Experts of a small language model: 616M tokens.
Below are experts of layer 6 (counted from 0) of a mixture-of-experts language model. Rows are named router (the router's row for the expert), gate (a neuron's input weights, with its number), up (a neuron's input weights, with its number) and show model dimensions 0-127. Each number is 128 + 32 x the weight over its row's rms, rounded and kept within 0 to 255.
Before each expert's rows: a language model's description of what the expert responds to. This comes from a sample of Wikipedia text that the model never trained on.

# expert 23
Table and field separators. Pipe separators in wiki tables, colons after field labels, plus semicolons and slashes before numbers, such as Molar mass: or | 30.
router [117 152  67 120 146 107  84  80 144 118  35 179 144 188  93 171 148 110 176 101 131 126 164 187  87 111 109 124 161  79  88 141 125  77 136 171 122 131 185 142 132 166 132 103 120  62 166 175 160 105 170 147 111  99 113 143 139 116 127 105 129 100 136 130 158 137 130 159 155 119 132 137  42 163 156  95  84 151 122 121 134 106 162 111 185 137 150 131 127  96 153 135  82  66 133 130 136 172 158 186 195 111 104 147 175 113  91 103 128 126 151 152 106 167 112 123 177  84 115  74 198 142 140 122 128 145 130 136]
gate0 [137 146 160 120  92 133 117 123  80 140 185  99  83 106 181 130  86 168 107 118 168 149 117 165 122 153  34 146 134 117 129 116  89 119 165 169 106 128 137 115  87  76 109 139 155 106  71 135  99 134 154  62 155 135 124 156 129 161 153 123 108 152 159 125 155  82 126 157 149 161  72 100  98  68 111 181 134 147 164  95 152  87 132 158 109 174 105 109 115  46 166 121 123  95 147 136 125 208 155 104  71 120 166  98 107 123  88 121 157 178 159 115 132 162 177 168  87  87 193  78 120 138 123 132 134  97 108 137]
up0 [160  94 170 162 184 185 144  94 186 150  86 127 163 128 128 148 160  86 159 117  78 123 133 142 137 100 174 119  97  95  89 156 142 110  75 101 148 148  76 142 143 163 151 127 119 139 167 132 146 153 107 159  99 171 133  70 121  92 126 119 178 106  56 115  75 137 121 145 111  83 130 184 108 146 179 119 124  89 111 198 129 126 165 142 117 171 150 141 165 152 107 137 139 168 134 118 107  88  96 111 154 156  86 146 131 153 183  98  93  40  93 179 118  66  92 144 174 103  79 149 147 123 103 128  80 117 163 131]
gate1 [190 188 116 110 119  86 151 139 180 132 156 208 142 204 163  95 106 122 166 139 144 122 159 143 158 107 157 163 131 122 151 197 139 116 141 116 126 175  73  66 156 115 168 160 149 123 147 126 212 122 135 132 111 134 119 156 140 158 121 140 175 114 143 163 152  78 115 176  90 146 197 151  91 170 119 146  97 138 116  90 126 210 168 128 143  92 118 115 120 147  81 164 129 157 143  95 137 201 126 158 145 127 159 167 134 124 144 175 150 104 160 156  98 166 120  82 174 147 144  88 134 140 103 161  86 145 144 143]
up1 [110 110 162 123 116 144 107 100  53 188  90 149 137 106 120 172 132 147 116  98  71  96 121  88 104 161 130  81  83 111 152  96 115 143 144 114 115  75 126 149 103 105  54 146 208 166 150 123  64 130  98 177 115 125  68  91 103  79 158 136 125 179  92 150 122  85 123 143 136 157  93 161 128 143 131 143 122  72 120 131 106  91  78 156 111 162 116 192 133 134 152  98  71 118 153 153 134 129 139 117 101 141 148 125 122 159 134 133  53 162 142  79  92  85  90 126  87  77 107 180 136 116 154  82 131  88  87  78]
gate2 [187 179 131 159 145 107  95 131 149 139 119 164 115 126 158 108 174 105 107 132 141 129 114 138  89 109  62 145 130 117  99 152 141 103 113 204 183 163 126 130 146 151 165  66  82 138 154 162 191 114 111 109  82 109 173  77  94 122 124 105 102  86 101 190  76 102 123 150 105  57 140  93  97 155 117 111  68 185 118 113 110 158 152 167 199 137 126 158 124 117  91  90 161 152 119 129  84 104 118 137  89  87 108 151 147 150  95 198  99 200 163 128 166  80 102 153 117  94 142  91 117 118 148 136 105  97 118 137]
up2 [147 148 136 159 115 105 125 110 144 105 128 141 116 130 175  90 189 164 112 143 158 105  65 192  82 131  95 125 174 169 149 136 117 110 119 125 158 184 119 180 142 148 148  68  96 188 116 127 198 130 117 147 112 124 150  74 101 115 127 100 111  45  99 201  71 113 125 193 115 105 125  70  24 152 169 137 109 142 108 115 105 185 121 136 156  92 137 155 117  89  95  99 131 151 145  74 116 157 120 118 117  68 108 152 133 100  81 134 116 169 116 133 139 118 125 166  95 146 120  99 130 153 151 162 146 140 147 173]
gate3 [150 130 165  69 111 136 132 128 130 129 142 123 187 165 137 116 106  98 152 142 100  86 109 185 116 179 193 132  88 123  58 165 128  69 150 102 147 184 133 112  88  98  92 164 106 103 177 125 144 124 154 140 145  98 127 102 154  84 122 103 157 110 176 148  91 127 124  57 148 151 102 181  54 129 162 187 102 150 135 114 142  92 108 136 113 200 105 146 129 108  97 159  84 156  71 117 112 149 161 188 102 184 170 100 167 103 118 113 150 161 120 114 127 184 196 167 100 111 154 140 126 171 115 142 125 137 113  97]
up3 [133 135 167  88 116 134 116  93 148 188 135 109 155 174 132 127  90 111 166 127  76  78  68 188 117 165 165 152 104 184  71 170 164  95 153 128 125 164  94  70 127 148 171 155 154 108 125 132 130 129 158  81 130  93 131 106 152 163  63 145 128 127 136 156 125 112 109  64 141 156 100 110  84 146 156 137 113 156  93 173 162  71  62 151 112 180 148 149 142 152 112 180  83 141 121  51  94 156 162 137  82 132 172 172 168 103 109 164 182 173 130 118 130 173 129 152 124  91 123 153 141 138 103 144 118 144 142  79]

# expert 17
Commas and hyphens. Commas ending a clause or noun phrase, hyphens inside compounds, and particles like up or out, such as above-ground, face-to-face.
router [117 139 127 111 194 104 130  60 100  94  86 121 152 121  90 177 128  60 158 131 118 125 123 133 119 122  86  89 182 125 129 110 135 139 167 168 121 175 108  83 128 149 102  69 131  86 185 174 167 152 118 104 130  85 126 126 182 133 147 124 117  94 105 117 164  70 171 198 162  80 137 119  97 143 142 147 149 174 104  80  74 135 143 117 149 105 157 152 118 145 104 171 127 130 113 144 146 163 129 189 165  89 106 118 157  86 113  39 106 114  93 136 134 101 143 128 176 105 160  89 157 153  81  87  80 178 161  99]
gate0 [114 158 140 107 115  95 181 117 119 101 176 143 140 138  80  73  80  50 207 144  71 159 130 131 106  50 159 146 118 151 134 143 102 144 182 111 108 104 121 108 135 157 119 132 136 115 128  78  78 147 149 131 107 144 178  67 187 131 143 110  96 111  91 137 147  94 136 117 111  81 138  66 129 118  81  53 191 122 147 123  97 164  81 101 124 177 117  73 165 172 135 114 142 123 115 140 122 128 113 130 148 141 134 119 161 168 144  89  75 143 122 171  94 155 119 104 199 131 120 166 125 105 110 177 120  83  79 128]
up0 [136 111 122 155 160 156  87  73 101 144  70 113 122  64 154 139 105 147 117 138 188 140 156 174 125 187 107 103 143 104 166 112 147  70  85 121 144 143 167 169 113 142  72 148 135 122 129 190 116 154  93 145  86 139  98 126  75 192  90 114 157 103 177  97 124 143 110 105 157 116  80 104  65  93 164 142 102 140  88 127 133 125 113 165  97  97 143 157 145  70 159 114 166  98 177 145 167  85 173 127  50 154 118 161 133 137 111 146 135 164 128 157 157 151  34 124 114 128 202 123 155 112 113 144 146 147 102 129]
gate1 [123 149 139 138 125 130 154  83 186  74 125 120 150 173 144  95 180 111 172  70 134 132 113 134 119 127 139 131 115 113 123 156 141  88 132 119 143 149  67  73 108 141 215 100 121 116 113 124 117 174  76 176  64 135 108 114 109 123 114 145 169 121  86 126 194 127 112 111 159 124  92 170 200 193 140 115 147  92 200 127 141 117 125 125 103 103  26 130  75 133 128 168 122 141 127  97 144  95 127  89  98 152 109 103 107 195 125 167  80  81 110 104 152 141 129 166 154  70 143 118 131 102  88 157 138 101 103 164]
up1 [201 135 137 130  98 201  71 159 143  88 116 129 113 139 106 155 100 113 117 142 106 105 133  86 116 108 183 108 176  78 144 161 112 123 118 150 132 175 157 138 138 130 213 179  76  94 118 191 150 118 106 112  95 140 172 135 110  98 121  97 123  77 119 136 111 166 112 151  41 129 113 154 112 106 119 153  76 118 173 133 121 160 124 145 151  89 117 171 176 152 125 106 139 145  93 174 129 167 113  88 113 169  83 101 103 165 134 121  88 160  82  91 192 171  71 183 140 152 100 127 133 147 133 128 137  75 111 177]
gate2 [137 150 141 131 102 133 114 134 145 120 116 105 139  72 119 141 109 147 167 119 192 127 110 140 159 115 120 121 223 151 130 188 107 168 147  77  55 144 156 197 126 157 170 120 121  96 156 138 134 139 161  81 119 127 197 113 121  93 121 112 152  81 132 173 154 120 157 177 118 131 131 157 137 148 172 131 120 171 144  59 121 101  60 121  99 102 152 127 121 164 121 143 159 122 101 141 152 150 184  83 206 175 107 141 151 135 157  93 204 139 122 125 175  87  99 125 167 176 121  75 136 117 138 153  81 192 142 128]
up2 [151 191 111  94 146 109 134 112  97 146 177 207 169 116 133 170  79 142 129 132  97 141 141 109  76  88 148 157 106 101 121 140  79  83 122 119 208 161  96 115 144 114 143 120 131  98  86  88 142 146  73 186 134 135 141 110 147 160 121 125 213 160 119 137 113 149  80 165 126 210  80  74 169  67  64  97 144  94 116 160 116 114 142 102 108 134 123 154 197 135 129  90 108 101  99 126 112 124 120 161 122 120 124 116 117 102 127 178 146 143 152 182 130 123 139 101 109 138 130 162 113 134 144 122 112  28 160 103]
gate3 [133 116  74 131 124  92  79 155 118 108 147 129 184 182 113 125 169 144  44  96 124  90 148 117 132 138 124 106 170 188 131 157 183 118 121 110 123 156 126 119 113 145 104 129 119 164  84 132 169 132 152 189 124 181 105 117 169 100 153 116 154 125 120  82  92 112 162 144 114  96 135 144 117 188 201 136 128 129 198 115 111 197 172 149 112 111 140 168 140 222 174 160 184 146 118 140 165 162 189 138 154 134 113  98 116  84 165 101 146 109 117 190 107 116 119 154 173 143 101 154 145 184 144 117  89 145  99 135]
up3 [135 122 195 137 127 183 131 128 100 142 167 125 131 101 114 137 190 115  86 163 123 158 182 165 113 122  73 138 101 192 146 119  95 154 117 133  48 121 164 124 111 142 107 142  82 167 110 134 100 147 117 165 103 172 130 116 182 117  91 198 120 112 142 123  56 168 120 111  96 161 112 113 136 126 110 124  80 102 143 131 111 118 188 150 154 163 193 155 146 130  99 183 106 154  99 141 112 136 160 130 134 132 109 127 121 166 185  76  63 120 109 130 108 181 135 199  66 188 190 117 117 163 110 135  97 116 149 162]

# expert 0
List and table punctuation. Line-initial hyphens starting infobox-style list items, table pipe separators, equals signs, bullets; e.g. "- Died:", "- Awards:", "| Yes |".
router [149 142  64 140 119 137  63  81 107 111  84 137 130 171  66 185 115  95 178 102  71 115 177 124  43  91 143 118 107 104 101  72 129  97 123 139 118 159 178 160 144 130 140 131 105  74 166 165 130 119 158 169 114  52  85 155 164 159 144 113 129 114  84 113 131 121 147 117 169  93 152 155 109 165 128  92 145 155 101  81  91  99 136 129 167 152 168 155 147  67 107 146 147 108 168 144 102 123 115 207 171 144  87  88 151 109 156 100 106 122 139 167 106  99 169 122 165 112 133 151 153 127  89 103 107 184 143 147]
gate0 [ 83 155 121 118 150 108 141 111  87 102 112 149 146 143 149 103 125  90 131 107 142 187 121 107 192  73 139  60 124 117 160 120 145  93 146 125 130 112 159 103 201 140 125 179 117 106 176  74 132 153 134 134 170 240 121 163  85 167  98 129 166 120  92  71 123 133 149  83 131 171 133  87 101 104  83  76 147 161 153 138 141 131 152 161 103 129 133 133 136  66 114  58  98 113 128 149 133 111  91 167  70 163 158 112 150  84 139 109  58 145 103 140  97  75 158 117 117 101 146 164 131  72 156 103 112 138  90 118]
up0 [ 92  77 173 130 138  88 127  55 130 169  98 136 127 117 103 177 165 111 134 151 143 147  83 170 140 119 114 113  68 134 113 135 148 129 151 138  96 112  76  67 112  90 124 101 103  79 125  89 130 111 154 135 104  84 133 132 162 122 158 157 163 165 190 108 111 147 172  90 149 113 134 120 135 134  46  79 125  90 139  87 102 107 110 140 185 140 123 130  79 193 108 129 134 115 162 152 101 168 176 122 110 176 124 171 158 160 149 160 109 124 152 136  61  67 202 132 123 133 143 155  89 161  87  83 187 123 149  82]
gate1 [ 87  94 134 123 129 108 100 102 211 178 161 165  69 133 159 144 120 129  77  98 107 119 110 138 140 126 119  81 131 171  59  70 100 150 157 106 130 107 123 164 133 135  85 128  80 132 128 153  86  90 153 144 122  89 127 117 171 136 115 140 151 182 154 146  94 189 142 124 132 111 179 117 133 120  99 149 101 122  75  92 191 138 117  67 142 146 131 121 154  83 119 200 140  80 151  92 115 134  85 139 139 126 130 128 171  96 180  85 106  93 180 176 123 196 162 175 132  97  87 126 152 130 122 110 162 196 127 177]
up1 [155  99 126  84 160  92 153 159 185  54  97 130 103 149  66  92 134 158 149 152 155 121 140 129 134 168  82  99 114 112 131 152 135 121 140  99 108 151 133 126 128 131 157 122  88 127 145 161 112 137 109 118 170 103 219  56 152 145 105 125  86 178 123 142 120 108 133 189 106  90  93 160 125 121 127 172 109 109 159 121  97 140 102 125  89 138 170 142 149  93 189 101 116 151 140 107 112 137 163 176  89 212 119 167 134  96  88 129 106 108 100  92 145 121 137 187  73  98  65  98 122 115  94  94 160 189 204 152]
gate2 [ 86 104  98 172 114  88 157 110  65  81 196  95 124 198  79 106 153 137 115 110 105  35 153 147 124 125  94 125 121 133  95 121  94 134 126 172 150 120 207 102 128 170 109 114 133 143  76 137 135 108 113 149 142 119 114 198 175 123 140 103 143 150 156 140 193 148 131 137 140  72 179 116 141 173 148 114 143 157 101  95 158 116 100 101 146  94 140 124 157  65 185 169  86  81 136 100 182 136 156 190 140 137 100 180 150 143 174 135 163 139 100 122 133 131 102 138 153 102 122 107  59 149 137 138 136 122 128 181]
up2 [174 177 113  76 127 121 116 114  97 171  91  96 118  40 176 142  92 152 132 164 158 122 106 169 117 130 117 133 123 139 176 138 164 154 123 138 142 217 100 109 164  81 113  83  66 157 161 157  90 123 100  84 103 126 140  79  68 151  82 150  85  53 144 123 111 132 139  69 106 140  95 115  59 119 129 151 158  81 131 129 114 124 103  95 152 108 128 142 116 147 139 175 139 169 107 152 142 143  88 136 148 161 172  95 153 103  94 124 187 143 144  57 150 157 129 101  83 130 153 153 160 118 143 141 161 131 159  73]
gate3 [129 181 139 133 186 136 121 129 120 119 147 112 150 107 163 110 108 158 111 118  70 144 107 161  61  63 155  84 161  98 114  39  86 146 138 106  96 135 109 116 144 151 144 140 128  73 122 104 122 107 146 144 178  72 111 167 127 132 145 136 105 148 136  91 100  84 126 133 105 147 114 124 112 104 107 138 157 125 124 207 167  79  74 122 138 138 100 189  82 108 114 158 124 112 169 157  81 155 119 240 108 112 118  90 116 143  99 125  92 178 143 131 132 174 136 125 130 180  89 193  91 116 125 159 132 192  83 145]
up3 [187 117 127 128 111 141  99 105 124 129 151 140 126 130 113 145 158 112 162 161 148 133 132  71 126 118 107 150 104 102  99 206 201 110  91 174 108 106 189 132 101 119 143 149 148 161 154 168 135 106 144 110  87 156 137  87 153 153 122  95 212 160  63 144 149 150 174  80 127 106 121  87 104 131 168 162 109 126 155  51  81 103 157 130 140 139 175  81 154 137 152  76 128 113 135 115 151  95  98 115  94 171 148 139 159 128 159 109 181  44 104 117 152 150 107 167 101  67 173 120 123 121 165  93 130  70 180 106]